From a checkpoint of a small mixture-of-experts model trained on Wikipedia.
Size: 8 layers, width 128, vocabulary 8192, 17.4M parameters.
Below are experts of layer 3 (counted from 0) of a mixture-of-experts language model. Rows are named router (the router's row for the expert), gate (a neuron's input weights, with its number), up (a neuron's input weights, with its number) and show model dimensions 0-127. Each number is 500 + 40 x the weight over its row's rms, rounded and kept within 0 to 999. Numbers have three digits each.
After each expert's rows: a language model's description of what the expert responds to. This comes from a sample of Wikipedia text that the model never trained on.

# expert 17
router:442551467529542538446540545545454507462456548472469469459471457441472526511451531458463541497468545448504549457459542544458547443533526521457536535461521526459534538459525527469538449546538501541539458452542549539544528557536454482472452540541546455454540504463525548465540452548542550535537473548550537475446530531432466542545450453547539456465531561536540458453543460474457539519467
gate0:496441417497512501540509448483508512559548433535490484491416479558546446489548519570448550552495554511500500528531477516487545456525511497521534509573521544457515502517531471507530556553465502525488539466451472514468526519504474487513576552590452549515515433516634475471492572508530521496504454484493543464467523463429439459532530488531463481475555517504433542479537491410498568552502
up0:536474455515504487545487517457490503443436459501500508529572536547531557476586511490501483465530541545536502479433430475498428587559484480479519638546489523550414539497462488505515455494509489418540505505511460446480467489469523504489449504522485515459490469577511490509481505528505463499621533460517509567479494474492518469421508534476415505435471475545435521555484511471494562503479
gate1:505509534508547506444461497529483487460511413494498474512483462492427523464492510546546539477460460550587563552560495542539490521553479539483555519469519557474535600513476463487512479564519436473415508556445458531509492483592481455589462549566521504435486505485481476483538520537475549512533525484486590470526537530513509560500534469545469436470510484472554453499500427495464579541515
up1:481510438527543441491516444486548516472479487542499488505494493506428417511469537511408526487525503610496492531444492541478557402501531501476469530534508455518465438541539530479480535507527500530447504473452539475424537494482404541488461485447548495544511495503562537518504472464499531468511532526475548544479467476535475492459531478453495483442565589478465468488493565351529475494529
What it handles: Political and institutional nouns. Nouns after the or a naming offices, bodies and roles, such as executive, election, joint, regime, council, plus ordinal suffixes like 2nd.

# expert 5
router:463526481532532544502518513546457532471434543471456460455464486429454525515444512453422540472457536444483544470462527533442542425536548496458530556479513500468530520473538536471537453560534469523546482439530552531542541537540459515494472542556544454449547550469526538454543449553545519548534481530562520458461520544448465558559480463550539457461522561551536443457526462455483539528465
gate0:488491513575449526593521583458531558577540443500412474526518500446504504446482500505536509519499435506516476458524415476481603475545448476549521504522547490488539523500491413464467511489533530569494494503436603512535471487529515550526496521473475542482484548472468518458492457534484461496479541517480451476543467547468434497488591526464501488517457465477468504539429545566498564477547
up0:575457531503425447517482533483459532540583524507491477550491481523474511498501462595473498529502516532483525524476454449477534447519465469483548444452504442485481407519555499499442571503512565482438449562455433541493518486469522446465480453493427510558432558495488495523530506483461503559484429509482533540486571449524492407463483510511454482514494462480561465544433547515512476583471
gate1:492464510518531479592469480558468541565426431509390560478609460473441469501447472494450479554547535498526567537554492543528447537512530461463448519480520465505514576487450412513522435533497473468478521451547525488494517485561480561440499516504437528531524524536488488519524505538458505503557575464515525500541528489520500491501515506481494467480528474477498446503523591538412538456499
up1:427478501486540468490469500494459569573493523435462506424486510449501475591516498441481511538490547459527448429470507533478529483477435486428472423517452510526526433470559545525545598518572514547556479497541493509488509552544524512533495517459530493476530468511486478508573496543487410461537471508538486541544457464483537494507447458511474542536533554530496509405414510501532451503566
What it handles: Third-person pronouns. Subject pronouns he, she, He, She opening biography sentences, plus born, Personal and Spouse headings and other stray tokens.

# expert 1
router:455558466533527546481538484549446517467451552464471468457472473448458525530451524466464557480470541444500553469463559545447547448538531500451536539466536526459535532468515536471538468545544511534537466439543547548544528554519469474520464539541552454464549527451531550464541445544542540545538466541543534467495526532441457546550454457559549461461534531538541458438543461462454540534452
gate1:406471548503573550516525587484531462531487547491526467498462501490559590434496493464450485484500509500479462515534543543479515434536577506480440516490540447479517488549522584490498522466544537477511560554469529580516509473462481462528551574488504552517514516507536544501559439554485488489567464485586450510498522542464486452488481411537476511553428519547516458505444442483551499534464
up1:482500470525510478449513434478546478526415518451525516489527464568519588458561468553444483456513498401536473529539515564506463469512602411539531483600541522498480479547557491542454541493530490503536478525511523484534465456540554482594520440546509461491440474539473502540534500522518562498490561473472489482459482509410555511494579513500458526551458457457486479479494484484511453521513
gate2:543509494515418525454479608454489490398507514533454451463511506461523557533502538479499497537513558547438452537533483537517514517453524554518498424492498517484455476431584487564488463487488534566497573510491510511446597494531474489478565513502459484498525554472519539498479526436476540538477511549544493471530479507493467508548568418593545505508454456511570437450531503480515500437481
up2:457490542540498497502522560445470519428501453510473523516487550448572489536489476472536506535560479433463497460507471462541545537454504557470536453476519534533458512452530484572468501527433492560497567494503473525504496437519534497542538514465446492546487594411445436472477521420497519504476529520561480466473434445457473513438533474557605534529494462460540487461528538563524497424470
What it handles: Institution and category names. Capitalized nouns inside names of awards, bodies and genres, such as American Book Award, French Development Agency, Class; also % headers in tables.

# expert 31
router:459552461531553551484536537550450514471458540467466464446485473431464520518447528454504545447465540463522548456462549544461541463536542513449547541466522530456538558463524537467525466548528464520536476468535550539555529543536469495496449534531545456432542539466532551461538458546550543543541470542539540464447517537461466558542453461546530461458533557526542453451531458459443553523460
gate0:570493584558489547463463539514486507493496431555426542515507512507492494574511502555504492479471458478511530443562543477483479498571441533463472525499478491494486488425476486504511526484523494582487499501539569499471541472495487533502536490555514470420433453533489508532444504582480522531438542619511523522488491426487455505453542481533548505538526594461487437463565500587470519442500
up0:433579478470430515504469518485489562580486472490563531580553510503433501494485437516553498461475486552540560549543492445459528489494466492470525562520481500521524479474529446482473545536438440464455463524522521526574460560401510506471579509458535477419539501502463432489518480550394448480474554545469502511514500498501558463466463527519478512584487533469463491520524555504484548493490
gate1:530563539510539416533542500497463529500471547476445506494440469512510486469516525528438474483564460489539512494471444505474550541469497507490502560509514503496533457534494589485512469515470518554529439508489459500452490548542412526441469451510445425508556613464455521525503437483470520488503462528495586493493510491548449486488489509513480496470612481511457408500549535496587522608506
up1:576533519524512501541531495545529550562505560506444566457529567519535503494516467456485482482575580575446543524499444474472454537516503541522456575468509479547497514489518467440548572483494540505572478499398490509468575504529490524481468519520445495564497529490373511493461492592460507535498475482458537501485536465469541493458476514561435486510550497474419492447488525525532527468496
What it handles: Name-initial syllables. First syllable of personal and place names after a given name or comma, such as Su-, Vi-, Mo-, Bu-, plus short words like con, head.

# expert 43
router:449547470533535547452544516555447503460455546464460479451480472440455538533446529469474540497471543458502548463463539535455547459541552502463548537466518544457537547457503530471525444551548519536530494456543543537545530555526457482511459541536561451434543538453538550461546456546542539548533472540544531464482525546459472545538454450545540463465530553539543460455546451464459551525454
gate0:520429517515462425521476471487492418505452492514514507471432563502504517544482512446440474442493482459473541502504471549524526392520551503504492499521489524542528477565557538480436487499417471472499459425545476508552535507546430523510514501453497459481528522484447472527533500482507510418468532492543545483605457536516531458539540539504470563491424472562497541557515487577557594502484
up0:506432524545497502502533526466560533533446508488508511508396580518526496603506494509508466445530514492496448511537524508504565494604498453480455478530532482518527472484478564431511524518477469501497528472573446434493541492515501571621539464453493505547518433457518518489487515514492514475565471495507445483571552590525502487543489455473513550424494480561505490527517425523527565462541
gate1:432478497536581505549484493579464513468450534414427511520453448417489529519462550527490562511460549519525545557528534495487486501542542405468509506474528487493537547466481529458552469601555528516544536497520511511569452457546508507462452524505530459455529536476581500507495455568539524490549497524533550448468498537498483541547495498546543487483558539580531430494568441507495486493492
up1:465405522518545474561490489555545494504547465514511522596470493469546454460473541530405475580496478498554502520508479451518414568534527489540486516507507539548475502515485493509528400519523537459512505500503509474457507499499492534395545523434491539472462538559551480554428525572542546460511549471532534501410530478518503516506494561504450550499483493508510542584575496459496529444498
What it handles: Prepositions before places. Prepositions like of, in, from, within, across, throughout, mostly before a noun phrase or place name; also the Kh in Thai place names.

# expert 30
router:468534481535542557478535503548448547487458545462462453460469476445442539534469518459533547504479544466509541475457551551447538451556559492449534517431534526444536525449509531456543463544574505533541509470527568534525513547546464483491486548520558460456533517455532544485553439528534512534531478551532531454435542546470446539549438468550543449435529547511536436453548476490464535524457
gate0:439493496516601520459524478582493505494445483564528580517539518439448521525528478490471490477498432449426533520549494476541529507529483525502550505464525604446459491539505449456471522521503461446518465486510493546537499546546473472478469447588456488505500562525544535493552551552486498550510472548483581513466460510434466512471522515537496452400570462580529493467539458508461542521481
up0:484403482489559485530457471498521493524498496573552491519480461561506500534469499528559501520453542480446500509530532507452561521565480450573550469500507537432442492474508539541380489500450535478440525494416544493496492468606513470479484526521430544512516536475434512511460533475510505436528487464502571518466512515601473533451602533479483564491497483520530506493530548445470489462535
gate1:501515519523502455465559480536465543564435519460499525450478501477543500437492466441480484501527525472539532495472456481490547454517482451531451582411435559498483512577489421524542480529491511438442496514525541551476557537483397469376549480576437521506527554475548568530447524509485514506544478498489539450533522507524489547475458477569487468493507513497508546489559530508576546482519
up1:508477515502496476456549363546489457463449503575515534523483527459531556477504427449450432521550464472498494489480485509530564543414496478496411575462531473511512578505494403474503473516511511460569484501530469526473456568474548493518591535473517556524554514488474455520477472482492447510451569507545519503562432465529526473548532471487483442524504501523504476508565505505546523441479
What it handles: Name pieces, table spaces. Small pieces inside names and codes, like the c in McPhee or McCarthy, Greek letters, closing parentheses, and spaces before numbers in tables.

# expert 53
router:474549469533525536478557501553442525463457554476472476456469477449457515532452517456492549491468539462510552450469539547462552465548519486456538556470529519458543527472506544468541460547548505545527485460559549534541526534509456481497451544535561450463542534455535547470554444545538546547552463547532509463450528531459465550560439458559541464465541563530553448441543461476451534541446
gate0:508484480488514507583518503523496460523534626437490503457545461509463478494475487509526466539506493479490510542480571513485469452517560471520529572534501592502513470492420539411505513580458478435494539410541575512499433479540539458434510595539485509476536437524490496558516496560525488529494500497510565500456554479522454453574453535563510537517505459509508483457522513515562491525551
up0:482559458634526526519498552543470524503568428549446547490435507469496502471438536530484519468428503493525505481519527558422494525474534543520607520524479443508558533422441587550484497520541462490509551467485458481493520511480488504458466507510497532472524530499518445472430509509507510552498487519578416579409492525454579506494559515490523507476483541546482523511487464494461511487514
gate1:552469483538442502579512476497500537498506541549565533529475550542427470499487535524479496492522502479506520461545441466513523496476517500426524473485515432491517536516526515416552504562550515496558491495516453456532555442540500581492551518477493530540413469513561587524478569599525501493594566503509513540468514582456506431508436519513442466478521534517574477438488507529484487544462
up1:461531467479501553492463453501431519555531486517478509484463485501469460470449561519556501442408488441547497495489545507471449466526544385515504473488493550534494557531438542462509451463510358552442464475549504534560407493496552444499448407539523533497498503500479505528477489458482483510504447450517532487479457480483498498518464484469483487493507519499614529561512533469518441457534
What it handles: Decimal points, name starts. Decimal points in table figures like 0.38, and name pieces starting capitalised words, such as Mr., William, June-au.

# expert 36
router:473551459531530536500542454558445533472444531500461456473488469444448523520442540452443540482468538458506580459451497544453551444536535525434557522474457501478554506493509534452530464556566510524525507483538559544553548563543437521473474526525518452469549593457536557463549454528550545542522449549534522475487535521478482526527487478547535465465549544519539449450549464480491564528459
gate0:549483525529459482457527547462497488515468541452471439485451524499534447541482457491530471466492527538424430520491594503443510386462584515455501517479547535519494424505535589545543539508493502519492528491432555531511491508567424501548471470532534564519485484485500541510471492546458575505546462502560518514447543513530465487491426492549490525491523550599504554508448508429530510544501
up0:483551538497557571575561485526463433505460460510491505525540451455471519500540477441549517494497516429457515527553494493636517543494526512526525576466553506478487545498497433505474470549464487442512446502543488478542520507501602532573490480467511473443540534448499460509500522479524468462479514524508512472548504527414482507489557518514478430449492453461546459441609479496512582520500
gate1:559447434531515559508553430537508430539472493535464523499441508475525478441481540508448479516455484509552500526460537481531625425516486509536413536499483475479507508483506514450478527538468542530547490514593488481469520516511554523564552544577513551555489553512473505530564501537392508559462546535511473525541537511542510463507542485531472502494576476492519499511515449572429473551478
up1:477554506539462521440508593510490482490435526463500465464551482501492542513495429494557568484469526453450498485552535541506481528507513516429568540491517487498522543541513517583547446502452531521532505404452558506613494530549484515546448512565568485432500460488544479481418479496536484461563547477528495434523452451450455590546447460478480498505525532527469506522512555487462504510510
What it handles: Capitalized word-initial syllables. First syllables of capitalized names and words, such as Bre-cht, Pri-soner, Tra-p, Tor-quay, Kra-koan, plus lowercase re- and tra-.

# expert 37
router:483576468543545522486537543535440505460440547483452465457456491471464512531462513455559544487460542487530536443448537534460524469550517532467529541448544532457520526449503539466531470536533492532534502457553562556555493562541436483514457556548529473464553550452507540447539476544530540542562452557518501437475547539530460554533446437541559472467558526552559490464535466471481531534470
gate0:507561559451433528549518484467505544486484562438544528460543539534452491509543529449529540499489491448499529440518466539482463435514469544541501536424478466479515532469478533453486491517453487494532519516535459486512432548561498515462469502514534503462472497505493486462514461483627511539563502484487547454535523604463430513490469408464564508434500509461544561470557571462563573484488
up0:552486505437585462533477564458533559444452523508554512502508511546426491430546449512493460542468488494514469483483403526555458522517398470505481493493449518557525496476480497496445492489432546499555477475472497497525446529517455506392536592468456514536502529437480495471508518460510451543489466494480545443528532514530476454503457472456523535564557422526471500499588443505508473546533
gate1:531472465431521550500498476481512536577518529391460476554502546539472530505495527489491492498498470564453456535522501512575521383496421465428553420518496437544523517433551536524456520513485416484450518585504481476544459471504536504467572444490513444475471544524539519490521475432528470488563492507512574516520512595501553527474465516486547501491486549515540517500552498486540484454507
up1:530522471500428533533507469435493500487463455474519500492541606497509492558500551507477458418624453493494461493466480429528551534486437561501549490561486476482486524534493499468531547484461513551520453502454480553422508450504524532506494463498503593509571541512553537533527492506546526470428541483475448505446414444443480508509525491519458408424520485498477483480475468421472520525494
What it handles: Mid-name letter pieces. Short letter chunks inside names and foreign words, often after a capital letter, such as Mo-un-t, W-u, W-end-l, Woulahan.

# expert 41
router:483530464497534505485522513588474532487488521465458446457512468480462499497467509483452561494489563498535540490442561515449559494564534512440515578458480548450553551448489565515561438537534508562548509434513553514540533539536449498485447530532602480468542536463538514471542468515555538535545478537537499472455533521465494551526462474590526440481528551565547463460551482453458549514475
gate0:459418469505609494507484471501440478503489521479463424490493508542549548525497492493426471561515547506455511524491519495517547509555473495420458454544392456527456495475515549508528414514521439460469487551569507450451556559490522582447530561588546492532541468537513488458485485481480480499495502542525504523490431518535480514472479472564537434516500529546520476572495489405509490492512
up0:521542539499462519417515539468515472476479514507531555509503477492476424477494526492560560459445508509520525508542417518524493529453501537531592481459575516449574488513533440453449541493508530545488511531458511540533524480503486493567441467388493466457523438386473509494509486545506490538510523509456567474551541501449480445471484499451467493456572501417510430458524475562443479525473
gate1:540528544505434454534517531512515502533499493509503465487515532483525462443511492520412474556550511525529568501518529486474442498410543522491440570435564500502533515610431446521421478498451548544486528511549556541497475507561421515440546505607467506491543575516533495532499516487432547452475467486509563527473477475481493477532539510482496544527469450522486542465585490500532552456535
up1:527510495509459513534576558520528518489503491515575523518448506509506499446466518488398465544553510482473554481472519506503471474418558508497449580533592496486506531611475509505488473526464566523490478533531528488526439504512464563402585470621472509543467524502531507517507484509491615502504445478492555543457546484416496475514507498494507494487511456522473467519497527482529579458535
What it handles: Bare space token. Standalone space tokens, mostly before numbers in tables and lists or at line starts, as in 2007 or 6, 19.

# expert 60
router:460555464544539550458532512555449531464461541462457479455498477447458524523457543459486537470467541452533557452464544542455556467540543523475538552480519516457549535459489539454534461551526517530538496433555543550562548560538440481480454536535554464444540537460534540475537445538539544538551482541553533464464516526463454560548459453538543458469531561522530467459532462470458550519471
gate0:503448558548494541604542506483460541562479476463477575516506585489469492501481513437569512433468466417418528511535467527568487468450459470477513540441460532479490489471421478410471436551426472444523436473491501515549458455505524544503508502449501445466459561499490530479495510502512432533474513462486519485494510486479491467516500524554495513464519433540502470487608529582511516504500
up0:488473496502504510451498568454472464535515487464451510568552491544467440548505523487560510429468536532484484505533465449498524466442484402467427493539415500498420409454458460407502555467478441454478471489501469450546434476490577460484500472469490552437501442457461502422518499500499469499499595481484548461568481505475525488532524498497499433491512480460442466531505509515514474565534
gate1:520456520569520514524495468554440437477497476555469571485530507465480419555525542503535486487520475426451563538494481466552586480475539561587445571547471477461505518482480492433492456495377469504536478466488570528533525536527472471471471485499514502407509550467485493483492467467511504510517507531514410449563484530475469574460530512472543526503518534466460555512499472432552563492489
up1:490503454480510494545480477507462466515508373482547485576469543444429525504465535504482471449455552468541611480527474537494468514480415473468484513559546501527538411523530507537515503538489543483530468505587444513480433509438509560520519529464535530577514467475541549448490478511509561498422528515467531496495465485472513416503570504573526426466541446500492542479515491508530540535521
What it handles: Prepositions after verbs. Prepositions following past participles and verbs, such as played by, sent back to, killed in, leaves for, through, against.

# expert 20
router:448544478514528518446539502561458566458434543484479452449455467464472518510460507479439539477465550476523570497458536536463539467546520493463555537485508553443560547458551532465533447529528523562521517471508530537543520524534476501463452546553506459458561499434557543471568467532550531534539475556551575444513540520451458529535440459529534464462541515514552419472538468488436541516472
gate0:549520561527543478490499451478497466438492541461467437478480485528562490494460522539503496433522464480602548495524544485498533496487502491521541462495487563439483443438527469402501494487455386483479507470516520509491459472514493487478521513562479488496473496483450548498531491512509518572595554500427551493506555590556448512485392410476521516465563502504558521476510476541457493569492
up0:516433494501530499498488431473484550551507546496568431497493510508537454517500518516500435497488473485550523520489490481513445530481458432504561430515488488425497447460541494467456453498481412496452517515475470491478467470610518563439480477508419490531492471524504454538455519499545452556539521524460545488554501535521416402525421428484463500417499476473490463517487555515470413460553
gate1:589471532469474522537499361506465488484494454544447478430540567478528514484491513491497474460520504499540558499459454481467450440518489466460514460433488510542486470467411467408500448529478465516449477506561515470509520475517570529454475493510454521461547497481533507486539517457453477485492544490510608447570467510577498589440497476483504539517504513455497495480589503518502451450559
up1:496493476424538504471454581523513529497592507469586484614524520481487454527473510450526568514500549504516432601581538453499507560534488537521474572554522516442513490513570490559539596484520464469545547478434497498536529481486516518487449506484563497521443529521512460518423456553513498479538502460495481540459524506441517474528524516488543463452522527509476580482475527445504508450482
What it handles: Space tokens before words. Bare space tokens, mostly before a number or capitalized word after of, or, &, plus mid-word pieces like Phy-s-ician, ph-o-to.

# expert 23
router:447548461536548546467542486546449519474446536469455464456479461439449522527446530455472548472466553466519553461461540541453545462538531490441538537468522532451535532459518530466541456556544518531540509462534552558546511542519464466487468542548555452442547532457534544468546449545529539544543484536536523468461539534453471541551455460549550452474536572541535455452536452469459533515455
gate0:499489477548504541402497548515517490547535488534503537486464427451469502479483519526494448497529512512511554523559501519476549520488570496522519471510515469462519463499537534511428573517483487501444550485454560593558447451399552398509463501552530487530553450490411532515498499508511568522505521488568413512537470481469566542481440483495457414528513424518463512434482533507523504522490
up0:541496539498465486544455541501516580564481487535566499497484526455488490483485481449597488380473478514453495543502505483510536469508533455521448513532499467497532456502573535476438596509486524562452435452537516554512474568462462412458470535440511536536505582477519505428520422453517535498459535477485405435506527493507525508569470506476529474513475452504521552551503483497478538451486
gate1:458440475593531499488516535579492519496459468522572527505538546423510523534457472488421487443466513536461438509494519504476500528512512537481583439496482487535478531475474525498473550466581547475471519545491507464480565453449470454581424502571471452506487514523464503531563499552507561469535589533491461442607450469482537495504562450544522530536507536498497525510455445547463485475496
up1:518525526559551481530472463526550495481462476489509493528511501475535454461518580537477507519472454556499518503570379498512447532479462390444572481485465554460588406497482541500482522460512438537455562479502496480487593450522531520522534419533488480387501476445519526475467479548471431473510501535484569470508540491517456523431512511496514554509519544464482490530508521502485461536530
What it handles: Number words, quantifiers. Spelled-out counts like two, four, six and quantifiers like several and many, plus spaces before digits in tables and sports text.

# expert 16
router:462547479530537537410538527548463521477440539454449470469496472431458551518451540447489545452458530439482535463467570549455547431532513500450539515454467514459539560454525524465529461542527492508541430465540534547550530544512473492525460515531551457447532507446515539456532439527543521540539481548568535471504507541464464534562452466534546477453527544522543464458530460468465570512453
gate0:540461488469463467502472411530567504423482532433455518526533439512567488536505589483546487420503512552503475481476517533458479549493529495492451539491514545516482513479463503529463538510546576489495480587504509564522565518478524519484506442458472511479579476495520450402499524426558430483549517498545420511435460552536466496552513535504517452479503589500494518512483458531519565434529
up0:552475458445517467466562459452548470473502520532472501476568426605534480505512552502487530453536448464526520500500417466513460504447490479512481483533442483488435389503449502530474563514554512513442436551517480538520491511494567408448574487439537539470468559458521483475499535452538492541493492412523458537497489458578489497555551515493503470562478483513526526519446531455477516543506
gate1:497443523523508499498487499523495501542599514574500491537517550462515486495470472403513496473543494436413482522525503521492606491467498459558442479564526572538474491466505473452504569549472524562521507489452525467522512491483508487600489500517531509513452555484523505500509477484434512526482539512463407388524468480573451579439466497474522465598530479477522516534498500485473420497480
up1:526483507526420535513510560452468559523511505500427484539404469519479446536459496502510485524440524456553538457498490486476495520527512494494572544532500456492525456468448628510541528511509523546530528553495543555528520494460463558554429549483461476523488431537527517587527467450452514515479456476502464475415524448535499526487401476474468461498532542453520511461467507561571481580497
What it handles: Head nouns of names. Final noun or suffix closing a noun phrase or proper name, such as castle, Act, Festival, conflict, championship, -ation.

# expert 44
router:473580478530526546503553546552452537474440550479438483460482483470462504521449514484494557466481540439549544444471503535449537431555547506444549549471505535471530544464524520451532460544544528514538465481562553528542549551518447511497450528538538452444546526458524553467518476551537567543542494535530536481457532545434478544563449470543523467448544569523557463467529459482474544528465
gate0:485492462577533508457500483576472552479505521456484534476574432515482561522477512481514522540447475450555550402488517547456527471473509433483540501478455513513523546509470498474502489543518482541525502394496572500547450514481456497504435475526568408416499476459460512500526487614520526553523534532524597493466519497488520512511531484530549514550474601520474445542504482520487463549503
up0:492519460522473530449471498521547426472475440530560450490479543473513540549484545509455505485547512500467508570435501543521528531547478536453433498450541535501495493490588567556585479514532456570511518501482490504483536535471491448489469522511431481565534602428507560476497478429543496454499495577580478405545456504549452492525505535500533494508523495562527512500547467419476525458470
gate1:474473469534488479454551504452521452487476536536480483458490499435517511467580517471496436540494525445607443457501492461538471515527436490492462487526495553507520616491428495517507430509518451585466547512541476513511460458444566499436548549503509511456459593513499562529536471409493546526522415481499482460507494462555547466553508483481495486533465461440479461510504443550523530494548
up1:552519519502474459488471529506494499519493559482509475497549400508507476449497552496474566368496525565438554542467532537461542495437552626487506540488507529471413436488522488460471567480471493511524454470475521530486502599520446557489488475512538511554522454510589520481524535562483468517504461497518441446535526518476488518491487542548475466436525530496497490478487453438446531540453
What it handles: Given names. First names or their opening pieces before a surname in lists, casts and tables, such as John, Robert, Henry, Joan-ne, Ed-wina.

# expert 29
router:457548463537529546504542542549447554470452547471457477455490478448466553522457509464458548500462545455520543451463541537456544470528540534459536536459519524455535530465525520467534449548547477539543508453529545551549510553530466468485435537541563456427550516466542538470547445545554521540537470546556528468498523539468482552539451456551531452464524577538533456434544466475462541519456
gate0:603492471496518461489506533476474532523557522480489589553448532526532517485521576504489507536552464472534562464398439452558456485453510510452465519500514579530518480495472478467529505460498503551541492536516523525486517517515468484467544510477553492443534514556555527562472483497534521570476451547525497557463528449478459462469479528433527527473517510419533380505533567518560501593479
up0:580484459494584434476502562489497535486477516447527489500428564551511524489480531471515518561542449478532563449421472472485481437545514491526443515521499510520532492480551511485585486489527562495545529513514463545483546469497501517475538560478468462538491574510560586482538476524545533456496425544544460526502589486465510482519477445514578507513486442507519525493582464461572500597527
gate1:530410371520541547508535523466538544568474527492504509510499485496417602601469461484450511448471514442494474519538482530539469508476514424501510540489558471512540502467573501574598505477560452481557518462531502499555498472503446467476496466514500527495432539528486486516534479529619538518490504531503431474533478537520536514482476541505545455470481538538492485452518525499564488523500
up1:463527445519477484504508488496502491534527469464505502475500461501401440502497476445420551452537501506591508612504502525522542514540517500460445510470524466537523575383444512545494458474469562450569547438534529419445580518527499476558514472521484508460592525518463431445464455525449491508517545481506551452465516519552516556549502529561524560499517502506492484522502496483513512526530
What it handles: Copulas and position words. Forms of be (was, is, were) and words like later, left, first, early, often after the or to.

# expert 40
router:441542466530533550459541508554455519459452532468467470467482466455455547528462518455461538442464544455498547458467538548453564459546531491465544531460533527452533547466501522456539467553535519516538485437543546540543534567538467480503464534543550462455542519462524547459545448549545544539544466546534548462448525531460465559544464462545540451458529558535535457445543453480468552529457
gate0:431459553437464519526475492508496449500565516447483517514449540546547586462532466514450442442437413442475503510527577579550509493531471488464474481522496531455520495572512499436481563501490475476512506531493449578510437556516523515441520483493463505495541416451493527439539499515497454490500558536538528498526493515474510484568526538515495523423474426523584423503569500483519496520444
up0:532494466450558450552475500476517490474512428541505494488508568472515453535524421578580527490473515456513554496500480468497478534419435433564531486522453527490458561549543481460478502460535546508519484588492511485443501444539559492490487435497444558516508514503477552415547504427547518516443573517478570511516499480514460554442454524508463484520477532522429535502463440540487575527471
gate1:454482428528521489479462442516471522474459495514457493486485540518453440515510519413480504572494568547488534448426485488487529490526513492480483501519437523552474513463580480494499460544509550540548393473513590505488573539460506492511467578456561485525515485458537488496567450535470528525563563604507483538468508554479479514426521449523455553491497500538463443466504403533485531511484
up1:501430508543509556483468592478553486530522487468500522516542439497469438472540504441515513521497527457568489518553538551582483485465547507491457472448497525516496539477468482547507494543533526465595509391517495500525497553391513453542518505494594509456449480566443464449468462515460555514500517451502448474496480560538500518505526476520525399478457590531495560474493515560485517478475
What it handles: Prepositions after noun phrases. Prepositions like of, for, in, into after a noun or name, plus word-initial prefixes ex, re, con.

# expert 54
router:455547465531534554482545529557446521476454539456462473451501469456451528540440532463496548477470547457533537458467552543460543450538527520447542530461495540461533552464517516468541460550538512527532501454538557538540549540530467478498442537537533455446555514460512538473548447543547536552544478542557548462521512545464469551536460454558535454454530570532551452444553465467458561512469
gate0:435426472555489541499463519472479425416533533509501505450495447487534482463520573519482491526501576538573448463514503531492485487572461512483569473534503507443502547443493551515523507628458458484426526536528474558540503499457502524518505467453456530523442454498531490507495510478541558456474538486462465533556485470489464482528488462547491483472465400499572520422431569489446511490526
up0:517554422445495568548471473473434563504465474553478539571486497488452419457531481556505544486487552462562505443499492412479517489454481472469442555523520617485450433510415536498527501511510536524551488490510497504568472512530445459501510504584505491536469618472514524503483524527448555541466492518507494452437518520498460488511454509530509509528505581567481568488502473475529491515478
gate1:510516451470522517537498509523514415426543538507456508488470537577525507481521459512517457534524387552499546495498496467542502506507517548470466583456428530541464488435597489492562446532497563545461463519455470438424524550556495476556526514425489523468493483451524526499446549453450471507518514465441514520563479496453541492416511471534524484451568499468479483466515437516427503473515
up1:456487541488476532479551472515497525467513527459464477490404510504566460481434515549468462465408528523535533528569525517506510537501502553480499524543545547480532617599536477565485486503539591503475540512510506503534595443589460482575402526489504442469510519435536528463445506509485466553560518490513515483514478498484523527490447456515481490492520451504484491510514447549462457435463
What it handles: Sentence-initial pronouns. Subject pronouns starting sentences or clauses, such as It, He, They, She, This, plus some name pieces like She-ldon.

# expert 14
router:449542451523520525425524457541457575452445536488438466450477452481462512549484539457458528498466530472474525450450530533459546469526541499469546525472504546470528542438485553466543440527533544559544451460528554540555545561530470486481453510539547450458530533471546534469542462538528527536552454550527550487555510533465445557504477462529545486475531613538536469446527485441463525515475
gate0:477446459534479519492463521539493428571541464504420502587440492551507498536494484505508491515482505462525504464579545534552530419478457502521507496439553559502478540436443541492455490516512474465513425468408500485461544440470507428567472556491587433395413515539474546517457449501464483501463557504519468545497480560509474533460509488521492508526556560477460512487495506533515512526513
up0:408491396518511496544510502500541492519453486505485500502481487501472478451526605599414440582492445557551460484525535444521553445508504423532538445510427568492535504526430576493482450490473455523474459514441501470483513510507550477471484494494487471459436500497545479529477534497546470462531484491514460537502473502516433415436544465517480480549486528504468478470465521488527432448555
gate1:566485444432420506465515478450493498472525497495455432481561541483436499491501589411519469549522500515526484463467504510409595511516532531510492508535419485523535508481465550500469497543559519545516420508495515495491509523455492524492556466484520506507518565498553551467609521552538584529521491507485468516532476542507497565425489512474470518530507545523495515608462444448489545545460
up1:517465512480494530542515530501525482577451555531521514439445524557477505588501428515517478552545540531414440480479500431448552473460562496569487498558516490504498481559445499556465430494506537517538476489504509483452531508481425527530569492518515492527524405489524530483558471542502519444538582495442551555553497382477494525504485567477487483547468516542467502501461542445559524490510
What it handles: Word-initial fragments after hyphens. First piece of a split word, often s after a hyphen or slash, as in nearly-s-ymmetric, 2 1/2-s-tory, on-s-ite, n/a.

# expert 57
router:459548469507527535467537521563451502466447538463460452446481456440459516520441522465498547456454555467492558479467567550459548462551549501448526544472519544451539533466527537468530467548526532514532518432516535536551530537525453485508439538558556465444551512444550537472534456533552535542535467543549525451466543524446468549551449458543540440466528530542549468466532452473457549511472
gate0:588414557480485515537502530515536501478477474516541519532453475557500471491490529441522480557520425508471453484454463462488544503511516562534559458504414495406529440528564567516593518460482535512586467442457523452503476503524487525455483463535509556554453514452461475534502495575526545483467462569486453513441549424410444521489510499458480547503497458503506510498457554505488526498486
up0:469524520513541516496490516519505488483484473539497446483506488478541566481538458486450503406514580495440557536528587527493538544516459538469496478491566547556484529506486480543415502465515535494479598524479449507495474456512539499563508548445459489530539512437465449526471555424438482451475451481436498494506521496492542409485555516469609426560459451507482499446472419532476524496500
gate1:527497503582499489478535460570455489511539460508439556474523508518377473515466543543446492556440511522499561492446491463483563486475444482449522468530495509503478479444484482482415512600520524506451510472564477485466505536442523582431531540535502475523471515520526493536449527528533549548561549500554525505458479522513510445472514507493514432435606522494535437504548456493519512579522
up1:495455489506562450485484441532468508486474418604550549482476549456482502540499507514514446525481529487557490456543475429486491464429456492516507557494559480590491543582540457495465480488475442554468464541561465483475525463523500536503492528540518487437543538505525475486429487528435501460476517467542499548534497464561564470459538517484485593606483541461494566555467529486448486448498
What it handles: Space before numbers, names. A standalone space token after "of", "the", or names, usually before a number, year, or name particle (al-, 1913).